python train.py --d_expert=288 --d_shared_expert=576 --activation="swiglu" --moe_layers=[1, 2, 3, 4, 5, 6, 7, 8, 9, 10, 11] --n_groups=4 --groups_per_token=3 --init_std_router=0.0133 --vocab_size=45986 --lr=0.00747 --seq_len=1024 --train_tokens=575900000
Below are experts of layer 6 (counted from 0) of a mixture-of-experts language model. Rows are named router (the router's row for the expert), gate (a neuron's input weights, with its number), up (a neuron's input weights, with its number), down (a neuron's output weights, with its number) and show model dimensions 128-255. Each number is 128 + 24 x the weight over its row's rms, rounded and kept within 0 to 255. Numbers have three digits each.
After each expert's rows: a language model's description of what the expert responds to. This comes from a sample of Wikipedia text that the model never trained on.

# expert 10
router:094131142130134135125140105120134118107136130141141169140094144092086122151119123125128158110130100143158095169156127153113177111086114137159100132119075071114171098135125122116105150109127154152141135114115121089081121135104115132136105126114136089139174133144098122165160164108106119110152130131097163079149099148093120119107127095132116113141092132134152165165112096103079121112139
gate0:135100129141130131125102100111124129105147133120137133120174093148120147146123116108130101116152122108158144162103070177141150124155145099091151106158101116088101100112144159094139126121099135092129118193112149091119135119139111139145091107109103175137128114091143129167090189132092098137142138119121093136138184144136127133154160135100142095143096122144112095148124109069116108153097
up0:118142107116168138130094176154130101172112150124106101103138147130136104115149089143142102122119099114101131137186091130102106168092106118129152106106120124145173115130110153138174157164155066111096124118179113102153083080118101130160104119128147091134155167094116103146106146121126150117096133119134099114095132117129094152133104111121150144149117105172105148129118145132107107107134
down0:167131141112107120100093114137110145158073142079128126110163128119138108135123124138149144131099171112116147108123150147138142121096110132113176112126086166107128132124151138147124126125110123083090106120134122137139148146128116138110140127135149122135115117131131129136106136153129152100159135085151161134119144110156085144151135104140088158147102136151147103122128080091150107122119
gate1:134159094142127151165113111158120102152103152126158128097101136151145138133143108155176156107122139111091159117120121134126172102130160111141174168142142072111117119109144170104142109146159117133141122108130135114138112097112154162138139178102104102122171107139160127169133183127107126154128135177101141140126114092132158108144163105143135154195131088178146131120060143137114114139109
up1:084117168138136151175103121127057119084152147110153135142132112169130113159100135133104171100128116127111152130161155156130132099095135114124136163126147124129119141144130147142130127102144143188137144095173164127126088113063163142134150128118150085101085148101114107110167124114143125121104114107110135189120075099134134087102165105154145160123178117149138174142158140078117105147116
down1:125098133125126132149128092130172155151119104109126109098149134134131136120090148097124126142092149116109118124113148106110123105122067120091169122124090116085164154162158145135167125144097109087116151135137113109135138174105136120126102110110144146098156123140145117159126145198104144137164118125116078106118114088124157112096143133112140107151118135115113090145149118156172108168175
gate2:148103136113117121098101142139149147105162088117136159151115099126119150133087118128109163142166145117145155154074140094110156109119142103145143146131092104096132128143103136139104088131104105126144158131146143127124125157092138093162124108156139120087144115137167110189126067114099150151121134169128142149167103157175145103109127123145141095129125146128121103116128154083108143127127
up2:121105124085124102112127125125168145119107122151101084139159082132147088152136101107114095164092135140142126125176124150087100128116131128104119114123116165092114100129133124100081145119113083119142121115090127120091094086127119137160092077119139129147128126149111130116124119121169144122113115131147120114119116156107126128129135119118102128107122143152100099106139085127149161103142
down2:196163112102162122089124111092128119123171139098145175141067116088136107122121119176101117132170117151154136169118131129113134158103115162116127162165119129125120124165069111088121082131127150087108113169108143105172147139143092117129146137131141109141113103153114134129124112157113143123130181123144158120133173122098151128117150192116142105126065177075152137132154145074151174101126
gate3:126106172118122080143165123088100116158108108138117139137095188161145119171143113118111143160131178149153128116136138109129125134144169086126144125077139156168149126108162162072106114137156119100111129118142132070087129090123127098165133157165135106065121143124138167151141131133107126122180180114148131078099140136081121129131138130128113095148109165125104110150125178155133148083127
up3:119151166110090099114118097149109126149131097110092141135124113146147117109157126127096152104157144129117134143140115121143123133128145131129134114094138130146151141137132112125154090108167123119134138137118151127154168103118178121138119119094126119136108069112161118135134141146119123144163100140085149136134139184093136168137131080147144076156140121098096105178108141114156114090138
down3:157096125120076113089152147150159136114115139131161148117134159125098140133154140133175147111130114163126102113144084118145071081122136160143107142163138115142129130125175133136138147110165137116107087102126128108131163090116146143129175125146146059126112116141102123127116113100092133102120127091212127143155157155108111118145121131144107169141142172116142150174121129144133141132133
gate4:116104164118129132129129134133170152131113120098182152140162116144093123149123108159119136131084125145128108144135158114155160108099145123161138144132130177128157109123118150154113137106135113111103087121128139139121089145108100126145140150089125131103135135132152082150152135122092129102142138085126127110143134118097112076141117115189126159161121125124102172128070124115092135138150
up4:176121097110131115145090137146152103134120124110149114110118142144156123153123147114096109119158131142162137145144145147130131168135113145129136058131123138118110090103121134134162138111169156155088111133127143126099150133132104115153127108137137108161088171111142132085121133134139148133136142129152132178061103150136158131122128138153182152112154164129159093142172149139085113127108
down4:104151143122091110133117104170097110120155106098129173133143117113121092164085100122115136096117125096134095118116127094156144152119146153127193095136112132152096148121098089160109092131143112120128163149106116085164100123146147112171106112138108137131113137082130130060153102137129150123142127108102152115133114133109098131134151108115169136125138137105128069144120140138117162144102
Description: Copulas and linking words

# expert 11
router:156117107104135087110114137132099120169125107129096152106118128118164084097130078109187109141120121127104094097130136126101112129135128145123107137097103163132141156105108131168120080123131141149149159110174105139138127097158125135090184133139152108138091107141103113096135123128103152121148180128137096118125119124122059114155111146102196130134109126162119132089171128108175115139135
gate0:144114143104114159084152129099072100155102150161133144102108155163115144137115123119103124124178106105122134131155129175145138130141092141143161153130118106125098098155133093146136144132113117139152151147166168075090155111174122107137104150149146136117127110184119110132165168127111143093133156136075119092160104132114111160125104100156115110151159112154136160104101122161178164137114
up0:121099138149132119101123097112149128159098108133122148128158122119163127158106184137110118107124108159094108128144120096142076184132120112113127139099154139114113140111120119130120132112166158134119146137126113142150131130082165105111132135069113110093183126099148136155131132139157097106124156114140131130104089174150140123170128117125122171144142131151147125124136127130126096108172
down0:133093142161156115117138125124094135134147097107195130117104122126136055126111148111092150143125096132094118109173122109174173138121093147100076191171099126081130136154096113115147157166118116126082147138131101135131124118123115135116170146116157073139101128115126148140119125137132123130195088132156137122139119133128073124153111136108159152148109133124121122129116127153098121089133
gate1:137122083158119117178123158150155119145121118188091111150105149119166102149125137158155105117165154122104120127147170152126151119124122091098139100093125172161130130135106149117126130102093111111138141133106121139125136138151145139082126114109083134136118120149111161122111143135098112124118128137128072125135164148090163132116113104131145107123121124143123110139118147098131116140121
up1:102135130080179132123144132124128122175171103110087119112154113142152137116158106123145083138126141127114116085123129140127137130142108102123164146107131118147110154072140105118106129139117108110112143099170112135116134121125096124090128088157146114119102152151123136125134117140101185124154095089102097090134127120149114142161097131142143136135163127145127146124106111145140099137111
down1:108153104113109119149156100169136096121117129084129135164155121158096113145155115140152160161132114164098170096105100089147138137128068152157081124125102138150091081097147092141142164135130127119155143119114141154140136150143151156128115144146153126120133168143134122112160158141120159151126131178132150148125127121151076118147172122175122124157123122129096137173098120118131179138145
gate2:129096143127109097107103117146132113147123139103143134128145172108116146108136160116137114147142137106118158160083122153149110130132116137126105085109133163100154158100098157122135112103117200135104137096103104146103122085103169162186129185169138122118115122135137103154134110118122137115112105151089116186154111108130089139123127090103116154105110122135090192096156153129147090157108
up2:115125147136139139155071139108087152142154105123165117137115099095138084171130130094109116098204139106147150149140122165133162117123127127108160119146168112164138132118141098121111110122136137117098134113071117147112136126127112105120114147103121128138121108143108102131152157154113108104143086142119087133158123117137126105112110114154103097129142117172109142105119140099124163128113
down2:080125123161149140119119127095123126131094112140133113162146101141118105142115139126142135118090148165121115114089124162103128114140114100127123136097171118145082144131134140156128145103183115150169144135115092167147139181191122149150111146122147129125118131147107165115136093102111140135099155162108131157106142143154139152111124119073173118120137115086100119111129109118122122153091
gate3:161151082123104142132086143154122161128129146132103132115128145166126054128163144119162082156122130147120128121080146131114121104162138168142153086120174165140137121140138106141081092121163086152167162097137165122153164157069138121115146120196136142124152120111124128114133159101105130124073116127136146101143158161097128149174108140095147119113100119102150138171126142170161103143132
up3:099128133089126112191111126132083139125111139097120112170096155114149078173092077146129105140105156153127149134107126103121144109107143123105115071142118141124114094149090105118163093107099083126081120130150135148135131088178147158122112121147152133158103093080120140132166133163164129133128113150133121200110141140095127108092128130159120150103164114130149132070128109144156140170153
down3:159126115104148112156132095120096123120124169106130126125104128160162135090102106086153150151128125135074101158111129107131121105177099140153088080128106112132123138155103100126095145134097105188146117102175130113141123118134095196135126132161122129143110165111086154143105116098099160139155126106119112104105174161119102165122122148124126109122169121153110116181119141102129136120134
gate4:112143117146125144141126107091134177156180082118119112131154145171080134059120125124097118204087098120141117130149145075142138104114096127117150121165159098165125122100140108109127122151110151156169142124111102136157123081133088150141162140143137156116128138125127120126138124112149129124108086090131085125137112168098148133104088109155159152109096126125111120150118076109143113135105
up4:129134090151155145086092108133160149136153099118129157147129148164123153166117115131100156124179106144096126081084147118117140139123130143113119129157172156126130061140109115123123140113130130174138111107144095114152112123124137124106169110169121147121186168147137170120139160096157122113133150087071106115097099135126117117115116134147128143141172124087106157137100153138143187139139
down4:133101127142119126123124108135172124143106145142116155114128146131113120115095090101126119151096153126151104141132144137129182132155102135130135143145085141134134135118097122128113111136125089118133141060110092098178145139155103097102128127157143116131149117132095161146157106149064105124130160183089051149116152162123082152121105137098109158088168129142137129127148079163102115141177
Description: Foreign name fragments

# expert 1
router:117102118119069126144132067143115108106139135151106087147151144097111136107134128131128140127124123103106147134096099105164107114129163125125069138123137111162105165136133141135126112153119140099165166076177105066132145142127161102111126098147086129110179143145100120140117090103166100100152127120121127103144111123156160135146128116153121145116097108122146115135086093110109117142113
gate0:098128131123123128169107129172107130080093166103116152096117133092156066183108138102115116136101099195063143137123155131129124095153105082096141111099113130114139122098106146083119134136132143134104139135169103080121094149117099111120139147131146111129115113137115112132131160151086158112157161115130112136151112108139115145175126115127110118122121114109158091095140122141125118139136
up0:094157117143168114117118131104129137127165135129113178101142108139121140096136141111125124132105083131107140144115178088085123098122108130085132105159111149118164122123139125180108187162123186162146103113111082109103103115141121156119144149140130094111117091106151181137152106113104125128150156147124167134159111081121117149159129157105127134137185128060166120135134136069149117116150
down0:105079148157128128119151095107148114131110128122150142125121170127123125134107110141153137132099114155121114139152129075082126125145124131091129117118104149093138181126122112164146153135093135174126108133150125117139143144138085147136126152140150115103116107119099125131100141114101125143126123146075196097126093105147124167142189120142095120121139175087140118140122143096183112123131
gate1:123128133143115143148102151140120113106118135158102128110136135109094145148122118137122142126110132138139139126112146069164100113130106130137142188161136115146125169110111141134106154124135122096106165114113133173093114116136092136144115132085153172093088121120111130141160131082143121086101115131092108155115110110121133153155147105167152162131157119145108130131179144138107122136121
up1:111165132128134130120138106084131093168099139173118145089102117127123096088129153134088128071136110171118133086128151117147132137123140137126140150118122139109080175111103139143177125118120117105139113121112079090130146149121157075144125135131181178148133167138141158110138132141152141140112112136140122126117123077128102157153143130153108108124105153114101080095164099150135137129140
down1:110129165129132119115166115098115142115131079128153161112114118133113122153113168199120114122131114129121121122097117134141123129120138143127071125134136137166155103180146113114113139126133141159119139124165140150132129090151110098162125146139124109123140112127127135111120180158140140121136155140143142104109113130127107155123127141119071066100113136127129119119107123114168119148129
gate2:162148110119089106112126129132130106090141146143137160090134132146106137142117122079129134092146093149168152105148156142135140096131120150114093168154090098144147146143161147140144147129125112122119091143172140135123127068083159119124129149115147148168124088102107176113137167130098152146109141149117099102104076079105136128131131101151112146138078122098106142132128112133149121110142
up2:148110132140155115110128155167112113126126155118136103138132121125151073146126123124171100090186158108135159137138105138118128150147134122116113127122101134129121141117144141144105124202098114132123122178130146173134157184168102117180154141141115120118119160137144096073183120119118134106133118121152146149130177127071102126160149151082109068137081178141133108107096099116129131127086
down2:143201139133099138120127142128069147140117179163165103114113181150119143131117127139137193148117103163114123093125135176128141153104141135112113131127121139135141111109139137134119105138103136146105153142135125171124136126126143103157101101134098123156110124102112136119146158121152134125120151153147135094137148136120148112120139138145172113169077140116128158143081130129123093115147
gate3:129096088113114063128118129141116156155120110103165139115111132153134091138138051137108114130140135115141120101124092126114145104129157168112132125102096131109120151143138170139154134131121112158133125127118164115142110148175181108157166156073174142151115107124142140126160143118075124154127098113145093167118123118104127122125103150071163075138113092109147135147166178135096149121144
up3:134115112117153131160087097113092111154118137141138078122112086156125158113109104154131111115105128128121131124138118111128122114111150148120111145086096101137100138117112164116141127192163148132171119164133177098153098123139157110150094136117150148107132120119143117145152070130118150129140137150147107126132102148081124096104132155066150060131124143125131112143163141147125128147142
down3:101124135148161139124126088143140156132144111119136123153116176146150130084175138166154141123122103149126076126125132140158134147141132096106141111094139130115144114144166125130133099114111139123098143132107110118120135112127153158075119106118128170117139117090152108161117103097129160130107100147127144118150122114151151116117133143123096104130095123136106123138165103145197124090105
gate4:103165143145093113124146104101147111110084124068129144174130162118108142126142174148165178141160121083102111115148143135157137144116114105093127089115140173147179107150124101173122136106124098162159089145161113085100106138142141153097126170132106124138080140134126114116152153138118114094149134115118111124124137146115150122106117083154133200152118101112149178114126118164119117091106
up4:128116100140151152179107094095136149080096166103114120128130112095147074134152140124128086105146132119136128175123171066165098145140160094135130137080139143119134118119110138135121118112112115117087101093104145108134148129126109167126108128115092129113118110137107137178113136127128137133110118134090116151133117157156077117147109156106151107137170119093140127133137132119121167122109
down4:079162155125118137124136149166123118123132115151155155147147117106127140107081126151165136179147161120131165158095123133141132128092150158121138131172103151138164126124098118138129126132114095136134083105119164128128102138138122145169101133135120110132116131117132141115123135167126076148172147130157132127134158125155126153146106115132136144098106092174123116175141150127108126170144
Description: Punctuation and table separators

# expert 0
router:103081119140110109128111104129132108114140104140179139145121158138105139161080141120113141090095117107112117126145082105127146132083121109156127138141098089122150146147139114079131129095107177137132111113112109132121148097123140119145124112122154097142151127166111116126105137135102115110166133075136111128091125177145117152104134124150090126121132170169149169159110109108061135132117
gate0:106136197151132165116113122115138117155089092126147113101110123128114095108154114088162148112143123137102115085140158125110125140106144115121134124126143136073079129157135087106104137106135134119142080166157153154107106105138157121140112128165114127191141136084186140137115202145112122154124105150134158085149109094114138112118143083122101121152104058173150094092104147141160133109139
up0:096095108193127138113130124111143095133129154128091115151099125149139123115107171178138169153113134131163168096079096098123103128121137138121124112116103146155141148124101106151155176161085112122094092078123087134131103120166140104068143104086129141106158116114161133152114126098157123164107110069160135132100170144163101122161145127143158151124134080091095098146109141106077107124139
down0:156151104098110125126145114129075148133154142138152150128125145128125176142134175143132118100121149081121133134132113146113113115143142165121087134138119100135167130102112144149139130091106107142124137142153154126136154141148107118145124148117152112152127072094118187089113139132116102137110169115123120141105133158101138129086145139156113081123140106156149095117129127133112111145186
gate1:160121173148092104140189119146139157126131111136093175112178128124140102139123130113167153119173166171107155165124105125119133088097129114077137097108149119109127130161114138171098163128136165128119153119156126128066110116171154145120135119158168106139125138140134137147137123104114134137144150125133097136146142125152121133139138142100117116071144077102125184140147122099102127151125
up1:179159134161160084141117100094097111148113089105094100160131107125152143078105128148065111137088080168160099109084141139126134096119110182118115115154132151141082103126078114178147133107172119171140083113132112137121145140096111060132119098156138093097141151147123099113089108123115131105120178106140158120123105142113092147112178110130152167107167173130141088111154088149150085097146
down1:133101139127165137149104095131139108148083146111093119161194125149080126078110157158126136110100093103118128135144122140133121126121095154129149125127139116139079100094120161105134148140121118140118103143148144139148095147135124143108173127143129095126115139117118173099146157063143108146153177144145113129118169150148134131130123100117133090125145112154150166137160117162135115096108
gate2:132118156136138135143164168114118104120174106125183117158126099076137152143133129124117162166136132114151146159116112077136155101170104137165135099139090134132138144110126116165166114155093142127128110141145096131146145166136139087136091122146106118163141145090105132098118146121156097150138132124113078124123134123161144153127119172156146161152104128135100119160107154155107127119106
up2:161107120122113153128157105112090100081141119104113096157115111117168120144109106147121133144135151109096118092146140105159108146121175121164129110131122129132101098118122139136086112106133100115106162089168122116120084153122110124167098046145117128128132140164136137120103117105159124144124118108076135124141120142123135105128114133098119111087157100133145130124132116115160111147187
down2:135151134127102130111159118141085157118115149079163167141180148124132118120187130141141136146096162128154129147137109178142089156148156156130137119159128089104153126089110089092124126104153145114103141086158118150183093124120125146148123146121133123161174146125117103106139125137110127130109149133158095159127123150124132049171164116114105090111107124117120125149105141100118188173139
gate3:134125103131107133142121094127138154107129158150142112072103108107106098135158111101164170148106159130108147112126136145131143144083111132117122150174115078145105137145118121123140143134156116134152149136149176153126123151180091100099146093087136133092136110168091112116097104131115101158135101126116130129110123154162146125113136150128109130123101143093161088146086176125128162107173
up3:155159112123096100139124115116108122117111118122114146133096135122119105123170129116142164103161163111125108125106131169143171139128072124132101133135149063137102129099111147072127136145105094143133167099137118129126162101112124099108120153110112138103165108161132133151143097146136137154135125107169088116168070163116102154142129151131134098133098131147158121147157130111135119143135
down3:127132099143150163158133125127141120106129174087118129103133134144108180110098141162125098089119099148149137117151170157115111136125124125128139131114147171095145144121144122116157109082117152148158096194148114127141096115123147131174129098143158081143125138104131148135139095081091151132171156126125139129084183091141142164143105128125115166115199112103093113152098164111091117153154
gate4:119105121091107098117099119156147170107098211136103108137109144168087158119138080144159154174103104139143147131134119119122102129117120125111088122145101162119105101141144164112136134111108109137165126137154129119120145119116134150103156160141102115112158102092121115187109142188095143124117150145151092107100153113128122113131157127161115136126125152127116084122128115142119105139086
up4:144092113143161150116133118153117142103111144111110135112132153158108118153137121123129096146128088129146115142138080112175117100141175125121112155119107141123140109094091138107161134126120142106156104119154114098130164138082151139122138162162113112132125125159122088139107132156148098179116095121146104104121168129185183093136096144111111157113174118148095110147112106169113111166136
down4:142115130162134139130110105151068139121146148123145136171106080107141118078082100179150145158119130129144113176120117120145107142170122099131133155123108162111187121095131147109141151114116096116106160108130166093098134114136155153155126139110132119156101095144137121110126176145147080123094126162114122119110137186145134156099123118123116131140104117128132158139171090105163110128156
Description: Prepositions after verbs

# expert 4
router:098150147112159085100129116106120085127135158132128098144161088140195083136120158114123117114142134125100156168146139139137102128115129124114189098115192093156169130161147084107108138104081060123123126158115113154126119151113107120083156121122147133120152129175121113089105115135122121139143123080106142134159105094119123126111140093128106129118157141133130140109117148155172150110163
gate0:097122135129114145111128134140147119155163087094159132097133135146149132131119126144182119145144106094109130160131136109123096075117125124096104160090088086127149130127098092145160120105099105133112158140096096102120091134148138121181120156128137116129180124125144133104100148118124120115162147158140157138148104151139120145072106135113116127098113109098172107103179162095123115099123
up0:134088152173183085139125159138106137107083092144103116159178114123114124092127125150125065122137156147135157068111112171134166166118150102104189183145168135126143157118160188138146111103141109096160144148114135143106125137114126158113133114128155123131095150093119121116119110104115135109142139159083120158149133157095131111101135110148143157110093119129110142153107113149124133159103
down0:118088121214150114097153130157119135109135148141150122197084075131127133110153123145148076112133149111158096153116120138105131109139113113155106171114158095140107127116127130175141136161145107123124129118136093117167145081097146145116097143127135110111100143104116109140114136157082133072126133119124096181128121134115138104128092157106177097120119103164128111123159106139112127072130
gate1:089115117149084147130159135115176117108128179176165114134165153068124105157094150107143112151096120127152120145156117182119146117157129080108120147117114115126100158085093121132121105107138125160109080106129173125083120153145133154170113177149103145123137124147170139153133148095127117111154153136096138194183126146101092119158114116151090106116156101145150114146145121166140103127121
up1:132112149127134142097112115107106147107140115163151115106127116156147149155106115122134136120101133084152134157129135098104149126123154116134127157142111167102152166123127156121117141101148118074137166152129112130163064164161100156156123181151145149182095108117135094132146112131157113147104143118123109103100136095130152125171150133090148087121093100135103159126119094113117141154158
down1:120162093129145153155124145126115105155088140113123154120143102135121167124108107132138105084167127121157128110124134146125141122103144089087104113142121153154141104107146124117096114102125115150096082157138171126128104118114165147121124148137130156112149118079158123113180119112121136138077153122147118116154113094151159157129169152157117109120112160106147117161144130128160128137178
gate2:106165116120113090151132099152104123121170153111119113122105204109136110157141134136133150096114088139146107119162142178168122147129114146162115122077137158120121088141125137124181106151143121112083127116136181146091112115140135164152106121151124145120121130151118090113100127122134111156112116150059090128112133117143101148125167082125128096100104166129117135138066111102089112138138
up2:065118148127165144172092136149170143146134114122106145163144122107133153160116152089113131104123126189120127126105131146156149144081133127128102131096122109090095150145100160103156124152107133132149144136126142178124153118183129094120143122110170146168131163123159126106151132110135122124145137162142097132140127139139114133143116144188161120142116113143099155090120080148089155111083
down2:139138115149142133104125142126087133134101123097170146097153125132137151119140117125112125121121143171154095132136112074064167111194145168124148137115120091139112095116118132147099151133127152092138150068134123094110163160102143171114115116127103093148138124099174147157092141146113144120140145128099091131124137124119106115090115157135134143129134118151119136164109115143154096157071
gate3:112162121158122115082125119113160098128094140148163104112149174108133142161153115130144176135140144123152149117157155142147114119109146134160120151108133163147141112175129158111178130155127106177106147098107100122115136151116106121139123128150070177143145115155156163066139110150115118124164096093128093082130136157157187141143081154151085137136121128116164161140173114098121115118100
up3:105187112121139118129161144124117111155096117154097165103129130115135174139114136094133123108115102135147106108147160145099106154123147121147140113156121140111137153150153173107122137164147121074100159102117089132146109126114110127083089115115131130145139101167090157108104124138124167188140092148131157114101105153133167182146119106127085125163123128184114125139161121147132143171119
down3:165157131104091078084122086150126118147148133116126133139127142074122162119156081136130141163087164172116144134130126094089150133168119145109103125110162096109150088117142110137107131156147155144130116118153128111113138156147100153079100139113150162133163115136120125158170147136140134175134121108150149164121108147099165097139188127119119106159135113129105132144098092118152115109135
gate4:096159070127154167137138140152131141084132163157141163143136121121105124141116105119172141117121100122085134106147130127131112146120136151110166115188128162128108123112129145134168140147094106132097160146105134107107108133162151165125120149144133095137155119094142162143077146137106099153135155128086135123140156105088123118126100117122141085154151130114108109113112152093107090135116
up4:110118152136128127149098160118164113156129131125113168138144112150101155115118129150151066112109109132138147139100126138137149116108135090155116133143106113149123123127124129179127119168091110094112132112101106155127125129108148134132085143139149103115160111158144110064123133110147076135165132127161153107129141119162126144178131132128108111151120137109152131097125111145158128130112
down4:147110143092118142120132129099122128140142118124105147083090142140082109138133131132130129140134134145150141147073130138087157126109114094148127128166137124147093090139107161162141097146111102135109105145130157131187098157071113134125117139160127103147113121164132127063128110156149123112101163133122131089134143098115096093135097133145120129140127134126128100138131198112122134113142
Description: Determiners and row starts

# expert 7
router:121112148163173158122140125120117128133163079085147123161108150157117119102141140097135139154152140181112143130139141118118142105108128077134186170125153120132147171147121117153095152123109130139093164168138095086129130108125140139134079147101069155101118145117155155104102142124142121159161106081129120075130106154171145101164128133099173145141144114127139149108088196132151138130123
gate0:141131201121117157158122101137144115172130163147132122146116138170131145156125110103131097158129083144098134119100146159150090128170111118132135070125156132090130110122125108097129154092114130128124139091112137078131113142134135133139154158156161183123168138129133127087114131141138115120181170109083133106163176112121145145103109105106150120185105085164117127103093145112158114140128
up0:149093125091117152149140099113078109087166112133177121098090133129154105102139143142131135115117100124093115134105103121123113175120140142108128138143124125175138125153154153133169137109098168142101123095118141112156111140136125155164069151100113113118160140131112102141132175150128124086110150127162102140188189138144142125099155151150129109115105102121131118133119095132120152131139
down0:143128096123130107073098131160106116087103111107144135165148164114120129117116131117126148118126103122167139128187111140104125125111138096130107109096122122169123116113139133089123113131149149137154141109154078146135135157100117159122127136164118122099157112154128123133082114120142159115138134161117100114094113122137120151104117061094095149086099104122119116157072120150094129133135
gate1:176131138130116102169128170087135133160124118161146128125105154165129174108141115130145126132111135136139167110166166133105135124113119140095096099160132201119132112117120121156099110119088115102141124129145157128103087112167118101172133131117139123128163157134159141097121155158116151164137104132126120083153174070111133113136155146110173147125169097128122091109143089080121115123116
up1:129094091142115143113116124130142097139151104111151164113166126134124100107050134109158118130150131143123105102119083170102107167099116116133184144113160101137138141088148110133141101096158128154124110120116137137102161161158068137121163115149135169127141166118125154164156102110118111147106179148146152143124141106186125120098120114126149143080120171056122117092098126188138099147146
down1:103136114141130146128114138142147130148129135141083163130128095145145064157135110116149089093155139102193115126124109162146153150098145120107109111165168106116121168088098122124165100149144113093119097140091178068107131101141162115129141136119129116135111137148154113148122057109137119154148174155142146143054129104100092157145118100119089109126125125094143145100149110144127099138119
gate2:166143129113139155129122052098161119164085179103123097107119140080131145167112115116105160137139147140143110088103154144139122124113134119086132149093117095114095101169138125133161170117156095134127172126103121106161113117121145160143103145173184147143141123128121084117077137116121156103113110135115136133102129168124139135128128155104117137107088142117166117102183128151142096144150
up2:176129111152109098132139118113148112102091119147103070116114166134107130145095139109114136117137137129128083080117137146151149119138146105131128140127163108114095128137137105150129119088166135143142143111128149113070157094138138100139120124128140118126128145142121138132087130125134096137182182132142124164123129139130137127137106145111174131171090104112154088088175133129146121135115
down2:133107115106105136141106120093172121157111124134086135132123126159151166135092102123131169140123158129107148130130130138127137163144155132109121110150123166138134132084125118149187144115172117144089130134120085089158146108105108093129107150138126144137128120121161093157139135112141117157149144157097114135150150167105174141103130113156113108084153132120137112137124126094135156136108
gate3:106151116098164124125101130130110132106154129093151119137127093152123138153096066128124168128119129130113140107069091131104116110143159127106127159133139107102123123133083129105157085144097143115104138169107156135142114099123144197127140133101082110090144137138141139128092101148143093089122163188133158181136129125118105124155130131178136118181103122092091137109154152116117146108081
up3:180155133139109166150157121144095098136097127141096151150143144120120160087123129148144075097110100142148122148135153120094123126106134149135135075126171158113078141141170150122138151132121114119130128118158091174112111147106127117176139140125141167119139123135133117128117166116154190116112121106130095108100121130138107169179152099130131141125116107194149164137138105144152139131159
down3:110109135093154138132096127126085131127130126105105160143132168115117124115109096096156155132182117133138188125087122136163123101143130080134100123157145063123128140125141175103139128136154138131129170142097136146141135135145091114125118134132080144130164104121115176126070126117086122141125100130131123176106146126141133179143108163133123089122083075120090106138118138123134179128110
gate4:061127128098094113169162133140120171088100141119152164106142088122157150137131151147166110202121126143107086097096106108169103127133104102160106139132139121119140152117093094157149125087121127134134124123093152087136100173137101124135158113126091165124123132152117117131131104106125122179138104095141110170109185072138154094098117112155147110109113121130142153120128150126137136121121
up4:164153087158141142131108156134104101190129118121143103156111084062147127155103094132158153126128103117150147124150127090096130130103160128083148129135120159169146131140132114149130141155147118112084102130156127120122161121134113126121140099112099145148134136136100073137131154129125157106118095156144072117078076138165119112118151096140079111145114115140114098093113152127177162145120
down4:158143129108167168165154149102075159162126106180151108158143130134146156115157156143111100119128112152091083121115075140133092123119155137142120078165104099087084158148127144130157179108119116096112116140119121147173071141120173090128133181150122127094138148142102098120131163096114131143142127122158094109126152079166099137079135105129136108104124132123138131125130141087140140154112
Description: Digits, dashes, list hyphens